Weights of a small mixture-of-experts language model, trained from scratch on English Wikipedia: 48 SwiGLU neurons an expert.
Below are experts of layer 5 (counted from 0) of a mixture-of-experts language model. Rows are named router (the router's row for the expert), gate (a neuron's input weights, with its number), up (a neuron's input weights, with its number), down (a neuron's output weights, with its number) and show model dimensions 0-127. Each number is 128 + 32 x the weight over its row's rms, rounded and kept within 0 to 255.
Before each expert's rows: "gets" lists some tokens that make up at least twice as much of what it gets as of all text. This comes from a sample of Wikipedia text that the model never trained on. Tokens count by the router's weight.

# expert 57
gets: ":", " ", "-", " S", " C", " R"
router [142 143 101 131 177 121 130 165 133 127 157 124 128 128 128  98 150 111 130 100 153 110 133 139 158  86 156 103  70 160 128 146 171 187 120 141 144 149 144  69 150 113 173 147 125 108 149  41 128 160 128 130 153 132 117 164  96 106 106 103 111  90 127 149 107 157 187 134  92  74 150 161 113 199  87 132 124  89  87  72 126  94 163 160 146 165 105 119 158  70  86 172 110 123 185 125 136 121  50 106 134 181 133  79 149 141 109 189 168 136 117  99 138 103 148 178  76  81 167 103 118  62  95  73 129 139  99  76]
gate2 [125 156  35  94 131 125 121 148 112 139 184  82 136 133 144 137 144  91 130 127  97 129 152  95 176 136 162  78 154 172  87 161  95 152 156  95 175 137 111 132 207 151  79 119  63 122 184 125 176  87 122 129 108 124 104 172 114 103 130 116 157 191  92  77 143 122 194 145 195 112 128 119  99 159  68 165  97  93  68  91  94 150 159 136 120 152 155 125 115 117 177 149 108 130  89 137  95 106 129  93 154 110 142 147 141 134 117 126 156 196 111 128 153 134  85 165 143  88 104 123 134 110  93 134  63  74 105 131]
up2 [165  81 108 111 134  97 142 202 170 151 105 148  92  94 156 128 116  96 115 153 166 120 124  86 106 125 127 134 113 134 156 116 154 170 102 183 107 118 114  72 133 151 142 164  87 122 146 136 105 131 186 140 154 176  77  97 104  97 120  97 122 147 157 132 176 159 121 131 142 140 142 124 173  67  97 194 100 134 125 154 144 170  96 127 126 128 147 184 132 141 136 104  88 100 113 157 159 188 143 109 126  98 129 129 166  47 115 176 207  90 119 169 114  79 108 105 118 169 161 187  36 178 166 109  96 136 147  97]
down2 [145 161 135 130 159 108 183 102 107 143 110 106 183 134 125 133  81 130 103  79 135 135  92  95 147 140 145  97 146 106 199 158 130  84 141 145  76 115 104  77 110 123 162 164 130  84 125 172 113 145 152 154  84 122 195 116 149 138 208 108 153  99 109 120 151 118  55 102 194 143  93 173 158 120 117 127  93 103 101 141 169 129 176 134 110 206 155 136 108 111 117 161 139 121 112 124  86 137 107  72 103 101 168 161 138 190 107 131  97 110  90 127 119 126 125  72 139 164  78 127 220 138  82 191 139 147 140 139]
gate3 [122 142 126  44 139 231 122 170 153 101 129 105 165 140  97 119  90  94 120 149 154 130 166 150 120 109  72 117 118  65 123 146 153 127 114 152 127 158 116  97 179  78 178 148 120 178 143  71 122 183 152 203  92 172  64 119 106  98 138  87 199 163 109 114 143 131 125 159 143  84 126 149 107 151  80  82 146 123 103  63 139 134 106 112 121 128  84 174 152 149 147 174 121 119 150 158 108 127 114 153 134 117 133 140 107 108 152 120 127 108 191  75  92  83 107 151  77 109 103 161  95 102  79  98 114 146 137 127]
up3 [128 136 116  61 113 119 123 105 143 150 153 219  77 130 179 152 146 135 141  98  96 157  98 121 125 154 120 108 203 173  95  65 187 192 145 137 120 115 112 128  95 129 129 174 110 143 110 115 156 154 132 146  78 138 117 147 140 144 129  85 177 204 132 156 172 118 122 118 199 133  95 135 140 141 184 117 152 116 108 183 126 203 122 136  89  64 149 144 112 108 143 148 122 165 148  97 142 139 125  90 148 185 164 113 117  98 138 120  95  83 175 104 189 117 136  72 166 124  85 119  64 130  99 132 153 121  97 131]
down3 [149  89 110 166 149 128 161  93 148 117 103 161 103 156  99 103 135 132 143 192 139  99 161 176 124 156 165 180 126 106 101 114 122 155 114 150 151  88 124 165 130 111 129 131 183 131 134 143 158 184 116  71 135 145 162 174 176  92 145 157 206  97 123 166 170 131 155 168 130 116 136 122 115 112  88  82  90 149 205  73 132  97  89  64 151  79  89 119 119 149 119 168 141  80 107 109  67 132 115 121 108  75 139 163  64 131  85 131 168 142 148  96 119 119  79 138  58 156  97 144  98 182 141 126  96 162 162  96]
gate4 [182 148 101 125 151 120 112 198 164 123 119 131 185 143 146 130 125 145 155 125 103 138 112 134 151 129  87  75  96  98 112 148 127 122 166 130 126 113 194  93 117 123 161  95 190 173 182 128 139 202 149 119  81 101 120 105 137 156  89 133 141  64  94 126 196 138 181  43 104 120  92  82 151  87 151  90  97  83 117 114  89 126 145  82 146 104 126 127  80 119 117 120 159 170 140 141 149 145 121 103 126 142 155 194 133 148 142 189 110 184 114 112 107  55 146 113 198 149 116 139 113 101 109 150 182 125  94  94]
up4 [127 127 183 125 144 131 122  97 150  81 122  60 109 119 102 168 160  97 182 123 128 162 128  99 145  77 187  89 174 131 147 108 107 107 158 102 141 128 134 151 153  87 138 118   7 124 101  99 152  66 145 120 150 179 145 166 133  97 142 179  90 188 148 209 144 115 128 141  92 160 135  87 148 123 140 148  90  56  69 203 107 115 170 148 124 106 151 120 110  59 140  92  93 125 146 129 181 112 163 121 127 160 148 125 117 121 118 129 154 119 128 125 169 190 128 110 109 127 139 140 131 123 108 122 164  70 138 122]
down4 [111 114  86 140 171  79 110 167 140 107 152  25 172 158 135 127 109 100 123  85 148 100 116  98 108  68 147 144 179 201 141 174 157 132 127  88 115 128  70  89  80 131 157  76  97  79 118 167 114 128 151 133  78 177 129 125 104  77 164 109 177 161 115 146 102 100 134 163 122 174  91 147 100  66 104 158  82 129 159 140  95 102 143 121 143 136 123 128  85 177  94  98 135  84 120 158 137 139 169 148  81 202  74 130  93 137 109  96 167 144 111 138 128 123 153 129 168 103  98 153 113 146 163 112 105 164 153 103]
gate5 [ 95 139 145 133  48 114 214 150 132 133 180 140  89 110 125 182 139 137 157 161  70 130 137 138 151  93 172 131 127 115  68 161 150 123 125 118 121 133  69 133  77 185 198  63  67 120 155 149 129 111 165 182 143 158 152 135 156 121 132 136 132 131 110 101 109 114 133 111 126  84 131 122 112 108 135 145  62 134 142  70 120 139 176 124 129 182 171 155 153 101 142 156 188  97 136  94  55 124  99 103 120 167 169  94 118 110 119 195 111 153  98 152 144  68 154  94 138 157 102  65 101 121 140 136 125  95 155 131]
up5 [113  82 158 129 127 115 169 148 204  91 168 113 174 128 124 107 121 140 155 155 172 146 153 108 121 135 167 130 128 117 101  92  95 130  91 133  86  80 101 115 101 137 130  90 174 122 179 183 104 110 117  95 177 195  91 155  95  97 148 130 155 176 161 141 131 118 118 143 130 124 128  92 139 168  79 128 168  79  51 183 148 127 192 162 156 121 129  83 171 119 113 160 129  94 113 105  54  90 142  96 133 121 129 150 139 148 121 160 124  69 184 140  99 210 136 124 143 141 191 145 114 104  86  99 146  78  81 129]
down5 [152 126  97 139 102  99 132 147 138 160 145  84 155 160 132 127 164 131 109 140 204 163 126 154 141 162 160 106 123 120  83 124 140 110 126 142  80 147  97 163 198 146 210 149 139 180 125 210 146 154 126  87 139 147 185 155 138 200  56 100 104 147 104 110 125 174 168 156  77  94 109 110 139 175 118 130 149 146 179 126 152  72 119 119 180  98  68 116 123 128 167 123 171 141 164  94 155  48 186 132 138 170 132 133 109 134  96 133 124 128  96 144 120 125 115  81 158 126  80 152 197 139 129 126 122 100 110 158]
gate6 [ 84 152 156 141  92 146 136  92  89 134  77  98 104 120  95  93 126 152 131 126 171 125 138 157 126 120 166  84 141 150  80 100 175 138 117 135 109 155 114 193 173  91 120 165 100 137 149 140 165 146  93 130 157 115  90 144 113  58  98  58 141 101  94 102 120 113 180 141 112 124 106 148 219 170 111 146 138 129  48  80 108  99 121 160  89 159 150 120 122 129 160 133  67 142 158 188 179 118 115 123 147 148 111 163 141 132 102 185 159 141  49 144 130  89 138 140 131 127  87  72 129 105  37 127 147 129 160 118]
up6 [148  47 131 142 183 138 123  54 107 137  92 120 171 102 146 161 122 142 122 118 112 145 134  96 106 149 161  94 149 119 161 148 127 102 112 139 114 130 126  88  94 140 114 130 101 132  80 179 129 141 109 200  89 134 151 177 131 115 100  90 181 120 112 106 182 127  89 149 156 168  79 103  90 158 165 166 161  94 103 147 129 116  80 177  86 141 163 127 114 169  94 130 169 143 136 104 153  58  60 144 137  93 157 178  66 174 116 159 110 182 139 190 163 144 113 120 103 148 144 126 131 159 169  68 157 195 138 137]
down6 [146  96  94 156 150 141 115 126 141 146 191 160 184 110 153 161 102 119 167 110 142  78 140  92 123 101  78 122 134 137  88 142 104 101  62 131 184 100 183 166 118 123 118 140 137  76 122 138 124 151 124 158  94 137 168 121  87  65 129 114  83 116  81 106  39 125  95  68 161 168 147 111 160 157 166  73 148 160 132 100 113 121 153 160 132 125 124 139 178 171 135  88 178  78  74 147 159 188 113 157 144 128  93 164 152 115 131  93 171  64 168 113 145 152 125 105  99  88  61 158 130 133 130  72 126 126 110 133]
gate7 [132 169 106 127 155  95 145  72  86 141 150 155  96 118 155  77 157 163 161 151  48 107 118 146 147 111  82  84 111 119 117 112 109 141 117 150  89 142  86 123 177 121 146 157 172  85 245 117 110 132 156 119  86 156 145 147 124 154 114 193 108 139  98 114 197 126 138  94 132  92 207 109 109 144 150  94 137 193 101 185 116 105 148 147 133 133 132 129 121 107 131 129  89 141 120 190 117 158  60 140 152  69 138  87 143 151 123 132 106 100 164 133 127 174 103 126 153 122 148 141  64  93  87 188 135 134 109 150]
up7 [117  96 104 101 113  94 134 121 141 143 154 139 105 109 179 152 126 137 126 139 117 123 130 116 133 127 108 197 139 137 110 217 106 138 156 117  83 120  91 139 122 143 112 157  88 178 148 186 206 187 119 119 135 124 100 122 105 161  86  97 108 159 151 125 127  80 130  98 126 114 114 181 143 123  98 148 106 209 115 147 179 170  91 126 120 219 172 156 168 160 121  59 147 100 119 117  92 179 149  82 180 137 152 140 122 146 176 151 125 165 157 172 122 135  88  84  75  92  81 157  84 115 177 120  96 126  92 106]
down7 [131 145 139 137 145 143 183 152 166  86 172  77  99 109 161  72 169 146 128 121 128  96 122 138 176 133  99 107  89  69 105 129  97 184 138 100 119 101 119 133  86 129 132 177 140  93 107  77  93 109 136 109 117 115 100  97 122 103 140 128 193 127 120 153 172 123 140 158 136 132 146 110 112 134 121 141 171 113 129 167 103  97 155 148 163 131 114 171 124  81 130 114  31  73 165 143 134 164  32 147 150 112  86  59 125 155 158  47  59 119 119 139 157 144 102 156 132 128 117 112  90  46  83 120 125 108 153 103]
gate8 [125  97 114  62 120 140 143  90  93 140 145  82  97 187 132 152 172 157 140 197 156  87 160 163 120 122 153 144 166 181 102  98 172 162 157 204 113 103 125 159 137 142 140 152 135  64 132 149  98 166 142  64 103 116 119 128 153 111  89 152 114 140 128 127 134 171 141 131  69 137  88 136 162 117 135  93 161 147 171 152 116 120 136 125 189  87 117 149 188  97  68 117 165 118  66 120 131  87  39 154 159 133 172 153 118  90 132 163 155 118 170 134 133  84 182 150  98 145 126 169  80  88 142 144 117 162  95 134]
up8 [158 130 134 111 103 147 139 121 160 104 103 117 120 110 112 134 128 144 142 138 110 126 120  96 149 111 111 185 157 123 128 156 155  87  88 140 152 113 120  93 157 158 125 144 152 128 140 103 128 172 101 138 124 165 123  68 101 133  76 163 188  70 153  95 154 154 138 124 182 160 130  97 104 154 103  94  98  14 126 100 116 191 186  67 119  53 102 123 137 119 120 197 117 183 125 181  90 131  98 113 148  47 129 139 114 105 165  94 125 158 144 125 160 164 114 138 114 207 131 200 128  80 133 104 125  72 138 120]
down8 [128 100 101 135  80 159 118 155  95 127 119  70 142 137  97  65 137 146 104 181 117 112 159 180 130 163  83  81 100 159 118 134 154  78  91 180 131  71 148 117  76 114 127 120 126 122  88 134 124  46 144 147 150 151  79 143 182 176 175 100 120 112 148 122  81 111 156 115 124  84 122  84 147 148 126  77 138 101  88 161 171 152 160 147  72  83  90  67  67  72 188 121 144 127 149 163 123 128 123  91 127 162 169 122 173  93 125  64 188 153 160 123 114 147 142  79  98  97 123 100 140 148 126 133 100 128 126 123]
gate9 [164 115  73 154 160 122  70 124 120 122 161 110 132 126 169  53 200 102  79  70 178 153 109  96 149 104  99 117 103 126 135 133 139 173 112 151 183 117 141 142 160  56 124 156 121 120 144 132 130 177 151 133 120 176  89  83 167 153 166 109 130 102  96 138 131 156 122 113 103 149 132 200 135 180  52 118 115  93  99  81 119  81 162 140  93 120 119 169 150 128 116 110 161 123  57 138 137 102 123 161 120 115 163 163 102  93 120 131 134 168  98 120 106 134 119 167 132 187 124 134 159 174 169 110  79  95 103 212]
up9 [151 168  83 126 106  71  79 132 101 114 177 139  87 103 149 163 157 119  70 103 112 145 121 129  88 108 150 115 113 121 142  97  64 124 106 155 163 139 114 138 151 167 139 161 115 152 126 129 166 132 109 125 105 144 147 131 156 114  73 133 126 146 130 155 166 193 134 140  74  88 202 167 111 185 163 170  64 180 179 169 123 207  43 100 171 116 111 167  91 120 133 133 169  44  94  72  84 138 133 125 123 148 119 143 124 118 119 133 150 131 130  68 153 112 122 107 129 115 117 183 153 141 135 114 113  68 144 145]
down9 [140 128 102 135 159 161 118 109  66 126 100  92 117 124 102 107 142 128  93  59 116 193 125 133 128  87 157 124 118 178 203 114  95 149 113 130 211 200 112  82  92 197 173 189 112 141 178 143  92 164 153  83  82 154  64 135 123 140 140 114  38  77 102 160 203 121 148 152 116  84 111 174 125 113 112 111 119 118 140 150 131 121 158 133 134 160  85 126 152 150 141  89  99 144 175 111 138  91 117 168 181 119 125 113 141 119 157 116 157 143 119  90 135 123 112  89 130 127 141 130 102 172 137 145  99  76  95 126]
gate10 [131 110 152 117 171  84 174 176 177 175 132 134 156 136  86 142 163 117 162 112 125  86  91 108 108 108  93 151  72 152  94 147 154 158 178 122 180 142 100 110 108  75 128  85  99 140 171 105 114  88 155 146 140 157 144 157 160  99 131 146 138 108 116  89 117 105 169 111 158 123 104 139 155 133 176  88 202 137 107 131 104 114 149 108  84 127  77 128 117 126 116 117 105  98 138 228 121 113  98 149 119 196 140  80 100  98 119 148 165  87 111 170 138 127 179 122 161  49 186 143  56 157 130 117  71  79 126 134]
up10 [112 160  81 118  93  99 116  78 137 164 114 123  87 194 121  78 161 113 142 131 117  82 132 101 190 144 163 136 127 209 113 114  98 133 113 111 114 161 173 199 134  77 136 166 145  86  94 167 154 134 105 140 119 136 169 152 156 134 183 177 153 113 167 123 150 124 130  95 118 108 118  97 140  70 173 132 126 137 162 104  93 144  58 138 113 136 126 213 147 150 113 145 193 111 163 161 133 102 130 120 153  91 144 158  68 143 198  74 115 140 208 140 130 107 137 158  74 141 150 122 106 117 150  81 115 135 100 151]
down10 [156  48 105  93  91 137 157 149 108 163 124 154  77 162 164 106 112 179 142 136 144 199 122 121 165 122 166 150 153 179 129 138 130 145 118 157 123  80  96  94 153 139 154  77  99 129 172  93 154 153 132 156 107  88 151 137 107  87  77 141 161  86  93 117 166 105 197  66 121 187 125 149 112 197 104 121 177 124 177 135 134 136 107  92 116  97 122 122  94 114 111 142 102 161 145 154 140 137  76 143 200 128  48 121 132 103 137 160 205  79 121 110 135 115 117 120 118 144 193 122 142 121 117  97 176 167 131 148]
gate11 [109 138  63 127 101 168 131 123 139 127 153 143 125 147 127 141 164 126 121 122 100 133 115 150 146  57 108  98 134 171 124 111 145 125 165 181 136  97 142 107 158 140 124 108 139  66 176 110 118 133 128 116  87 202 102 135 119 173 171 138 219 167  91 118 136 112 134 105 149 153 125 117 133 160 110 151 201  70 155  60 156 141 163 127 111  86 100  99 123  98 101 152 145  80 141 146  81 100  62 153  78 123 160 132 104  86 149 206  80 121  98  73 159 122 132 168 146 124 100  90 141  87  81 137 149  81  91  64]
up11 [ 99 128  92  84 114 134 157 129 175  83 109 182 176  85 103 121  69 152  91 118 130  97 181  72 105  95 123 126 126  29 139 126  93 151 152 138 172  82 192 105 128 141 139 169 138 147 101 127 105 157 131 150 123 129 137 121  82 157 150 140 171 128 178  63 123 123 169  78 165 127 122 138 114  82 106 154 114 190 118 120 162 207 144  88 130 122  87 109 160 105 122 170 112 174  96 110 137  85 138 129  88 160 180 100 110 128 141 167 114 138 150 144 161  78 154 169 108 148 131 124  94 146 146 157 122 214 143  97]
down11 [100  96 122 153 138 184 126 142 131  85 156 137 158 153  98 104 169 116 123 113 103  99 157 126  65 151 120 112 134 130 114 149 121 145 165 114 141 132 118 170 150 129 155 161  65 137 120 118 153 121  19  86 141 170 184 140 183 147 113 155 106 148 208 148 211  89 138  77  85  94 122 117 139 170  73 183  97 117 143 130  89  89 140 146 170 106 110 133 109 176  95 147 101 124 125 185 156 138 127  86 130 123 171 205 138 148 114 131 165  78 145 131 174 153 137  90 124 143 144 163  70 139 171 162 132 106  93 108]
gate12 [136 129 107 127 153 128 122 140 162 201 155 100  61 135 169 160 165 101  84 148 120 124 118 149 117 132 117 134 108 109 152 143 127 185  76 105 156 126 139  69  97 154 155 108 134 174 234 141 106 123  99  85 154 105 150  97 107 116 157 140  85 101 175 131 177 169 141 117 123 201  83 131 131 139 138  67 111 104 101  48 129 152 182 169 135 166 130 128 116 148  78 133  88 119 166 152 132 160 136 119 169 158 155 160 124  76 127 163  44 152  72 139 107 140 159 123 191 153  92 150 151 121 151 109 111 110 124 106]
up12 [166  79 161 148 185  88  83 120 151 130  79 192 160 111 160 195  94 164 154 154 139 109 160 100 139  95  92 123 112 126 164 107 170 150 131  81 112 132 152 137 147 143 177 127 170 121 130  52  96 153 152 156  72 215  90 138  97 165 188 157 216 150 100  94 158  75 130  94 114 120 140 104 124 123 171 150 136 151 185 134 155  85  96 132 176 102  95 154 104 126 120 140 122 121  75 108 119 136 131 153  92 141 104 176 131 129 165 111 100 193 105 142 152 135 146 132  86 124 122 138  89 148 170 115 127  88 109 150]
down12 [124 168 106 165 140  70 170 157 149 123 152  90  91 134  81 115 176  88 125 133 123 122 124 111 130 131 160 154 167  98 104 173 121  93 138 110 139  96 117 192 159 126 100 102 134 154 100 144  69 127 121 134 142  87 112 124 139  99  67 107  63 183 153  49  81  87 154 103 120  79 142 147 170 123 118 117 149 117 104 102  90 133 154 233  70 113 157 105 175  92 133 120 147 119 182 119 116 140 155 148 116 180 157  99 134 118 128 140 121 128 158 146 115 111  87 135 122 104  73  89 218 117 101 149 203 153 126 114]
gate13 [153 146 143 122 149 122 105 148 143 135 158  43 151 160 179  87  90 104 148 131 187 147 142 148 123 101 103 164  95  86 136 113 128 183  73 166 130 174  82 156 209 113 148  91 113 148 165 129 124 116  60  97 134 157 115  80 154 102 141 134 151 130 111 174 179 128 166 115 167  69 103 125 141 163 135 162 122  83 131 168 100 107 132 171 120  68 153 169 103 123 198 102  98  87 123 132 132 126 131 113 196 146 189 147 116  92  92 130 171 140 138 156  59 143 120 158  68 125 171 165 150 107 122 138 109 126 164 107]
up13 [178 101  98 114 125 132 120 112 124 157 161 151 122 130 106 143  87 121 143 180 148 141 152 181 145 144 141 168 114 119 163 135  85  40 172 148 116 132 122 121  49 160 141 110  87 191 171 131 138 158 144 143  99 146  98 112 133 138  90 119  93 141 118 115 135 208 113 140 111 186 129 166 128 161 151 104 196 144  48 101 125 167  84  94 104 126 111 133 152 153 138 114 105 197 140 105 119 171 130  90 131 112  90 139 114 140 158 114 176  60  89 179 102 172 103 171 128 112 158  83 149  96 180 130  91  54 135 116]
down13 [114 128 142 115 165 153 105 126 125 138 149  69 131 145 101 147  45 154 142 127 159 148 108 109 163 123 133 127 110  46 131 183 156 138 138 172 175 114 132 117  87 125 110 114 158 129 126  93 120  96 114 173 151  96 151 102 147 114 127 143 109 129  88 158  63  78 201 117 120 105 154  64 113 185 150 178 109 128 106 100  78 151 169 160 118  59  70  84  80  94 121 145 131 141 158 146 166 100 127 189 170 110  91 123 120 184 142 176 171 172 118 143  89 182 191 117 120 130 176 118 129 144 167  87  90 129 121 136]
gate14 [103 120 156 139 180 149 163 103  95 103 157  96  97 143 136  99 135 149 166 133 137 102 101  76 139 120 150  76 170 135 109 145  98 135 133 167 135 124 142 116  48 112 160 114 146 101 182 132 126  78  74  91 138 112 133 126 161 150 135  96 116 142  51 159 107 155 142 115 137  69 124  78 104 107 125 161  78 133 138  21 155  62 136 111  97 112 111 117 143 111 153 154 144 136 154 127 131 155 161 123 123 112 124 150  84 169 156 189 109  99 100 137  41  84 150 106 147  96  74  85 124 117  82 108 204 106 155  81]
up14 [119 123 138 137  92 162 116 222 149 114  65 103 136  99  93 137 157 140 117 156  94 105 161  98  92  60 138  93 178 175 115  89 167  82 191 149 140 180  90  57 128  81 141 148  91  95 146 127 199 138 151 121 113  90 158 132  95 177 124  86 100  64 182 110  82 176 122 161 125 113 112  86  92 114 170 157 117 125 116 105 161 105 144 171 169 112 127 131 148 167 137  98 125 143 168 105 124 116 113 153 153 132 124  51 112 130 143  89 192 154  99 132  97 121  98 154 148 100  91 108 128 113 105 115  97 125  84 140]
down14 [172 146 132 123 166 160 167 107 194 122 125 146 127  91  72 144 174 137 125  74 167  88 165  99  98  93  80  75 111  73 139 136 191 111 104 157 137 175 102 134 150 187 145 171 123 105  95 129 106 139 194 110 119  75 137 141 191 176 126 172 138  93  70 111 108 129 207 145 144 113 128 129 103  99 149 124 159 114 118  49 142 149 149 107 136 125 103 125 140 134 120 134 122 152 128 107  49 137  86  85 115 124 109  88 117 162  71 203 119  86 170 103 120 135 136 143 171 132 142 128 144 177 161 106 102 140 157 146]
gate15 [101 142 155 147 135 156 122 125 155 109 205 110 150 116  85 147 202 172 101 140 136 116 114 114 139 115  82 183 113 139 135  98 117 177 172 130 173 151 158 152 165 105 129 174 138 154 137  82 138 119 105 126 134 155 144 152 162 153 110 108 107 145 160  84 115 136 159  97 141 131  86 104  96  92  99 131 133 178  99  71 166 114 114 176  94 182  96 162 121 127  73 125 111  90 208 241 129  57 121 119 194  94 156 102 135 125 115 148 156  67 104 191 119 102 126 150 131 118 119 154 157 128 104  95  79 114 107 138]
up15 [124  91 166 101  99 110 159 140 174 142 154 158 125  91 146 105 115 142 107  90 114 194 160 105 168 125 159 116 145 165 182 121 142 129 163 120 184  93  67 147 101 128 168 184  99 127 116  85 173 107 122 165 122 120  83 223 136 106 145 130 138 133 117 148 162 155 163 129 151  84 157  88 163  88 122 144  71 131  85 156  99 111 145  89 148  99 105 130 158  97  79 170 136 155 112 142 156  86 156 116 177 117  79 202 116 113 108 168 187 115 154  49  90 157 135 125  72 165 110 142 163 132 102 149 117 104 131 178]
down15 [157 122 115 153 131 127  97 119  33  88 110 115 111 106 101 158 128 104 129 109 139  41 131 111 154 105 170 162 124 100 119 102 106 154 100 115  40 204 111 144 166 168 159 168 126 139 108 125 103 148 195 162 144 124 112 111 108 161  59  84  50 107 100 171 113 137 103 145 154 120 101 112 117 100 151  79 157  69 125 133 104 106 166 122 109 125 143 110 118 196 119 117 110 165 150 105  99 136 123  97  75 160 141 101 176 201 155 118  74  86 165 101 108 137 160 112 121 156  99  82 128 123 130  94 122 160 116  96]
gate16 [167 200 112 130 175 130 115  99 129 136 137  62 128 169 156 154 141 117 132 150 101 102 149 119 126 100 143 164  27 100 126 124 128 119 116 136 132 113 143 151 142 122 136 149 103 123 174  67 127 107  99 174 161  99  98 155  80 158 130  97 140 164 208 143 147 107 115  94  85 112 129 130 101 168 142 122 147 140 143  21  94 102 210  50 103  80 121 145 151 142 105 121 126 103 146  88 154 153  98 128 102 189 195  45 151 102 110 141 117 154 135 125 128 126 145 111 107 116  99 127 118  93 143 188 126 104 129 149]
up16 [144 133 107 149 127 182 153 139 151  94  74 176 128 156 137 104 146 160 151 100 128  45 138 139  91  83  87 115 134 125 162 176 173 120 157 116  94  87  91 134 144 149 128 113 115  93 145 169 120  93 165  79  96 147  50  83 144  94 124  85 143 113 179 112  51  68 134 149 121  80 124 107 133 100 152  65 178 177 115 100  58 123 181 160 135 106 140 103 190 124 123 101 110 131 100 119 168 171  89 154 190 146 130 154 108  95 127 125 150 113 131 133 124 124 106 203 139 107 134 151 129  72 116 150 167 125 147 158]
down16 [197 123 102 175 130 122 104 115  99 107 118 131 159 101 124  47  80 115 120 148 104 100 141 172  70 136 118 141 100 145  76 126 124 133 185 105 118 185 151 194 108 126 221 171 120 139 161 126 108 109 106 103 117  76 100  87 115 100  86 178 112 157 152 141 124 151  95 121 109 163 123 152 155 148  72 113 168 137 105 168 106 124 189 112 133 175 166 124 175  95 103 102 150 145 118  69 156 120 127  99 127 147 141 115 190 119  94 140 163  81 142 105 126  98 152 183 152 106 137 101 127 101 150 220 120 151 183 133]
gate17 [ 90 132 168  92 144 149 131 199 152 129 141  91 131 110 146 115 150 141 160  98 115 121 132 132 154  87 115  96 118 184 118 149  90 171 122 193 155 121 122 141 123 112 116 150 121  80 177  69  91  94 143 215 125  65 120 124 109 127  93  68 107 189 135  69 131  87  98 163 122  57 159 106 144 173  75 127 127 135 149 109 174  99 177 145 138 177 148 115 100 136  76 149 148 102 163 111 166 124 125 141 127 136 220 171  87  76 118 114 205 139 115 118 115  92 134 160 124  86  96 152 132  95 111 154 110 137 125 121]
up17 [161 130 111 161 204 120 141 189 118 105 133  56 117  98 137  96 155 154  78 172 188 141 112 158 114 136 111 131 116 128 171 153  80 117 165 164 121 133 160 146 127 111 117  56 111 111  99 137 162 102  55 163 131 154 100 150 165 106 132 187  93  86 111 156 135 107 135 130 129 130 108 121 112 112 181  69 147  80 131 111 139 123 128 144 115 111 184 108  68 170 127 194 146 130 146 175 183  97 187 140 145  99 174 141 139 138  81 107 137 144 120 121  82 127  58 125 144 130 148 124  66 146 185 125 156 121  93  64]
down17 [174 117 108 205 101 147 100 118 145 120 102 116 114 112 113 163 141 119 155 113 114 174 181 170 144 100 107 102 110 136 100 175 140 186 150 146 119 202 133 120  77 107  96  80 128  91 125  79 143 103 117 129 179  54 108 165 141 155 120  82 167 114 136 158 114 149 103 104 113  80 134  92 142 110  97 179 111  37 113 116 101  99 156  92 195 121 158 149 150 113  96  99  87 143 119 108 181 150 114 119 173 200  95 130 128 141 184 170 118 114 139 140 117  97 158 107 180 138 135 113 118 123  64 175  86  96 156 154]
gate18 [168  41 129 114  98 125 152 158 139 103 169  95  71 155 161  86 147 107 110 151  71 116 133 183 126  95  53  91 104 108 155 136 135 141 117 155 109 165 151 104 151 168 135 116 142 118 146 135 127 146 149 113 115 140 123 125 118 137 155  80  82 137 125 154 155 103 118 127 114 181  85 180 154 171  77 120 104  95 180 146 115 100 156  51  91 105  90 128  13 120  99 156 190 150 157  97 134 132 133 146 142 173 157 126 108 132 107 133 145  92 121 147 115  86 130  89 102 114 139 116 139 146  41  98  99 131 185  85]
up18 [115 125  94 101  64 140 138 113 161 145  79 141 184 119 141 109 161 190 113 198 107 113 118  99 111  77 132 110 100 110 101 102 126  84  91 126  69 172 116 134 183 110  79 168 165 146 122  98 124 106 132  74  95 176  79 134 137 163 154 106 175  75 119 139 124  83 114 141 144 168 171  59 116  69  77 129 128 126 126 152 172 115  75 180 125 140 188 180 129 113 113  90 144 122 114  76 122 136 133 135 114 139 100  78  76 132 132 152 107 154 164 159 161 125 105 138  76  87  70 150 134 134 109  66 105 103 149 150]
down18 [111  24 151 211 183 114 116 167 164 157 154 126 209 136 135  76 186 151 110 203 100 133 145 129 165 149 141 145 105 142 108 113 111 107 110 140 102 121 139 109 111 186 114 132 158 144 113  78  95 170  81  96 103 110 120 122 156 171 189 131 207  98 108 150 109 177  99  97 137 145 120 107 136 116 131  99 124  98 106 168 159 122  89 204 146 126 171 179 120 116 123 135  99  94 153 150 104 132 147 142 133 112 152  81  78 157 150 109 177 172 109 110  87 137 120 122 124 103 137 128  78 103  83  90 142 101 142 134]
gate19 [103 160 115 130 166 166  94 161 135 168 111 100  64 108  80 154 115 120 165 147 106 123 149 129 111 117 155 120  67 113 113 149  72  81 134 137 182  94 149 124 143 178  90 112 142 156 158 137 139 141  99 206 134  71 152  99  89 134 131 132 125 116 144 148 120 153 139 141 104  71 104 127 134 129  83 146  88  78 209 103 188  93 117 145 119 127 165 168 148 128 102 159 110  95 127 179 145 120 156 150 135 122 177 124 224  82 161 125 119 140 152  93 143 101 134  98 189 166 155 167  79 172  61 184 143 147 116  98]
up19 [135 115  49 118 102 130 109 137  97 150  72 148 123 120 132  92 133 150 142 109 132 121 159 130 120 191 145 150 157  82 132 105 102  98  87  83 120 151 119 171 109 167 134 161  72  84  92  99  85  68  56 164  94 174 169 134 137 180  76 177 158 159 124 142  73 171 161 142 206 168 110 105 122  98 113 135  99 170 132 165 115 161 112  98 142 127 129 137 138 149 140 192 119 158 150 119 108 141 119 155 204 130 116 180 128  79 102 158 186 126  85 121 168 155 106 196 139 145 122 128 178 102 121 121 147 123  86 137]
down19 [ 56 135 135 165  54 109 168 106 155 166 125 125 127 157 100 158 176 160 109  97 123 151 135 151 120 182 111 135 182  61 169 121 134 101 131 136 146 153 129 134  74 145  71 107 148 171  72 113  79 105 138 109 146 139 132 144 114  67 156  94  85 108 149 128  98 117  60 117 210  86  91 191  78  94 156 106 102 147 122 168 158 187 126  67 126  89 157  87  78 148 130  83 140 122 150 175 148  88 136  92 175 128 151 131  97 138 125  79  78 125  84 149 157 159 104 127 132 116 137 118 114  99 115 108 116 113 120 115]